Below are experts of layer 3 (counted from 0) of a mixture-of-experts language model. Rows are named router (the router's row for the expert), gate (a neuron's input weights, with its number), up (a neuron's input weights, with its number), down (a neuron's output weights, with its number) and show model dimensions 384-447. Each number is 200 + 40 x the weight over its row's rms, rounded and kept within 0 to 999.
Before each expert's rows: "gets" lists some tokens that make up at least twice as much of what it gets as of all text; "comes before" lists some tokens at least twice as common just after its tokens as in all text. This comes from a sample of Wikipedia text that the model never trained on. Tokens count by the router's weight.

# expert 15
gets: " |", " ", "==", "-", " ==", " \""
comes before: "==", " |", " ==", " \"", "===", " also"
router,241,184,192,278,159,219,129,246,216,236,212,218,199,165,218,133,180,139,232,169,214,183,89,149,209,210,194,179,178,201,211,235,146,107,255,271,157,181,158,215,156,220,147,174,176,186,202,198,165,213,191,211,237,265,223,229,130,236,209,141,211,233,208,188
gate0,120,163,212,235,176,198,185,182,222,150,207,155,200,176,168,195,164,239,193,172,202,292,145,198,236,227,186,177,156,200,209,212,208,214,291,231,220,226,152,263,199,226,218,220,231,157,269,195,176,221,160,195,203,207,200,242,159,118,142,266,218,202,154,214
up0,207,243,192,189,201,170,273,167,215,231,288,208,205,159,160,233,242,157,168,205,47,217,154,212,202,197,259,151,230,227,218,228,198,217,201,237,252,183,180,129,206,261,151,235,214,145,234,162,237,171,186,214,188,213,246,207,225,193,186,157,157,259,162,198
down0,221,225,212,211,244,130,151,270,234,223,195,192,198,231,234,221,150,184,205,235,272,217,199,203,166,187,196,147,202,208,167,288,117,212,152,282,259,211,247,248,182,205,168,217,174,204,187,177,228,307,187,257,127,222,212,113,207,233,159,257,213,187,246,209
gate1,217,194,135,263,154,218,182,172,196,185,140,244,146,82,182,256,204,129,209,194,100,218,191,186,215,195,228,186,108,172,301,226,187,199,229,184,204,217,157,199,160,242,143,138,231,207,207,224,193,202,93,277,219,236,181,173,206,218,220,183,244,291,224,282
up1,166,176,147,188,198,210,197,202,205,262,179,214,171,168,224,243,176,155,176,216,181,242,169,221,208,131,247,124,135,208,219,292,266,225,157,168,260,192,252,268,229,188,212,150,180,210,146,175,166,190,236,217,145,227,183,194,284,165,140,199,243,223,185,194
down1,200,208,173,153,169,102,156,258,173,181,185,168,176,208,134,270,202,177,310,235,200,187,200,192,200,147,211,237,143,251,321,186,219,300,204,201,165,261,117,217,210,224,229,216,177,207,225,220,142,257,150,262,164,173,187,222,196,247,257,157,169,198,198,213
gate2,252,238,219,236,231,181,230,197,222,210,128,200,192,212,182,272,159,148,184,209,165,159,227,251,236,168,242,255,193,173,204,201,118,186,159,191,211,141,201,215,149,218,163,211,284,191,249,207,240,148,182,248,138,121,222,196,196,214,179,190,210,248,157,236
up2,268,177,208,227,232,193,201,159,251,244,127,176,249,178,171,154,176,138,218,240,144,263,193,185,258,163,155,237,158,166,223,186,176,221,218,267,175,171,199,156,208,237,232,134,247,210,241,197,229,216,201,210,124,113,207,162,212,221,253,157,259,202,119,255
down2,131,148,236,211,188,199,226,175,282,247,230,186,121,111,172,260,152,260,121,192,162,176,238,127,143,193,193,214,251,231,209,141,223,193,145,265,219,218,227,176,239,179,244,174,228,265,219,198,188,198,172,214,264,202,203,163,240,129,171,160,224,219,243,187
gate3,156,178,242,268,180,234,255,228,206,235,191,170,208,135,214,207,219,267,191,245,251,169,170,253,198,175,147,226,273,168,180,292,221,173,160,141,246,313,242,133,224,161,281,202,200,142,160,184,183,264,161,192,171,166,196,173,113,188,175,170,167,257,192,223
up3,217,154,207,207,152,172,226,228,272,196,240,126,277,209,214,190,222,302,220,215,181,183,201,248,191,298,261,161,199,171,222,213,93,115,227,221,195,171,103,194,193,203,263,181,216,103,170,184,156,181,210,251,185,199,153,227,158,204,192,150,192,187,239,240
down3,203,218,147,229,227,217,152,210,208,149,252,221,195,213,193,236,204,217,190,205,170,231,228,206,260,278,231,192,232,178,205,219,212,198,148,119,222,104,229,215,131,273,193,242,206,163,213,172,204,255,238,202,106,235,268,268,192,213,270,186,182,200,196,163
gate4,208,183,189,120,170,250,222,221,216,199,166,172,196,199,198,211,215,270,212,167,180,156,167,145,207,179,173,172,124,176,222,160,220,188,207,153,128,193,173,230,142,217,129,174,213,195,212,201,174,219,219,233,236,203,177,168,207,244,162,152,188,245,201,161
up4,253,211,169,209,167,170,193,155,156,132,217,180,125,133,186,200,188,128,182,175,224,203,216,259,187,191,176,149,247,175,233,290,152,212,182,133,147,170,180,226,223,207,191,171,247,215,258,247,246,207,185,212,165,206,248,248,274,191,210,185,205,189,209,170
down4,232,183,221,178,139,199,230,187,189,201,174,192,131,186,195,229,242,215,183,154,150,113,162,198,172,176,187,217,191,171,196,185,144,169,186,173,188,158,168,194,153,284,191,232,242,193,222,168,253,256,168,193,257,223,165,286,165,226,267,201,278,179,248,252
gate5,203,237,147,199,177,209,287,181,219,171,235,204,221,166,216,157,179,148,218,170,208,137,223,262,203,183,175,188,231,199,163,175,219,163,120,223,166,231,206,164,163,189,190,117,152,216,128,219,193,204,167,145,226,204,212,151,197,269,164,193,291,212,201,162
up5,254,160,131,174,225,177,149,171,208,179,220,213,208,245,179,177,212,208,212,214,175,208,157,193,201,200,232,235,206,190,245,238,139,258,129,214,218,154,203,184,214,200,257,172,261,243,221,211,217,87,242,141,152,221,233,189,191,218,191,223,93,212,217,190
down5,178,194,166,143,183,206,225,143,237,129,259,259,179,204,193,134,207,174,197,209,153,249,201,205,196,186,192,236,220,265,252,258,177,174,204,153,269,99,223,124,257,218,162,210,162,119,187,216,133,191,146,210,273,248,179,237,129,228,175,176,211,140,186,212
gate6,180,157,241,246,185,198,209,119,193,215,224,159,266,247,209,153,185,129,231,153,197,198,172,222,198,208,208,172,194,245,248,216,194,196,155,170,160,262,116,248,132,158,216,173,174,209,186,229,238,211,283,176,144,208,138,221,198,259,199,116,223,188,180,219
up6,238,139,155,163,242,243,194,189,157,193,154,195,155,214,248,216,220,225,246,277,143,194,196,169,212,220,234,270,108,194,137,225,182,152,193,187,187,153,190,155,122,185,280,154,272,233,216,219,165,191,199,200,214,181,132,223,173,210,167,114,184,161,191,259
down6,165,243,222,151,217,312,210,211,201,187,208,189,232,191,148,185,293,219,200,236,293,273,249,221,251,181,224,156,113,215,232,266,184,220,213,159,211,163,205,203,172,244,159,160,188,188,198,87,103,197,126,145,211,250,213,215,225,215,200,205,220,238,156,270
gate7,211,151,169,197,201,190,226,203,136,238,219,167,196,164,241,198,215,250,235,134,239,181,204,236,259,226,218,174,202,216,216,262,204,188,230,237,166,226,250,240,123,225,169,224,248,208,241,196,249,179,178,216,161,203,198,191,179,200,236,268,168,237,195,233
up7,221,227,238,215,192,182,141,192,260,174,243,222,166,202,179,173,241,192,247,220,253,230,161,197,193,208,261,195,209,159,141,198,218,223,196,209,190,227,157,246,106,161,217,164,129,205,193,192,191,270,115,114,241,180,147,236,217,157,204,179,160,208,179,141
down7,240,267,271,241,171,188,231,167,226,179,241,233,128,191,208,206,174,145,267,254,254,139,192,186,228,160,160,175,236,185,185,208,220,222,244,219,229,241,247,182,199,238,178,140,149,237,221,208,130,243,212,99,209,213,236,141,205,255,208,203,180,171,112,224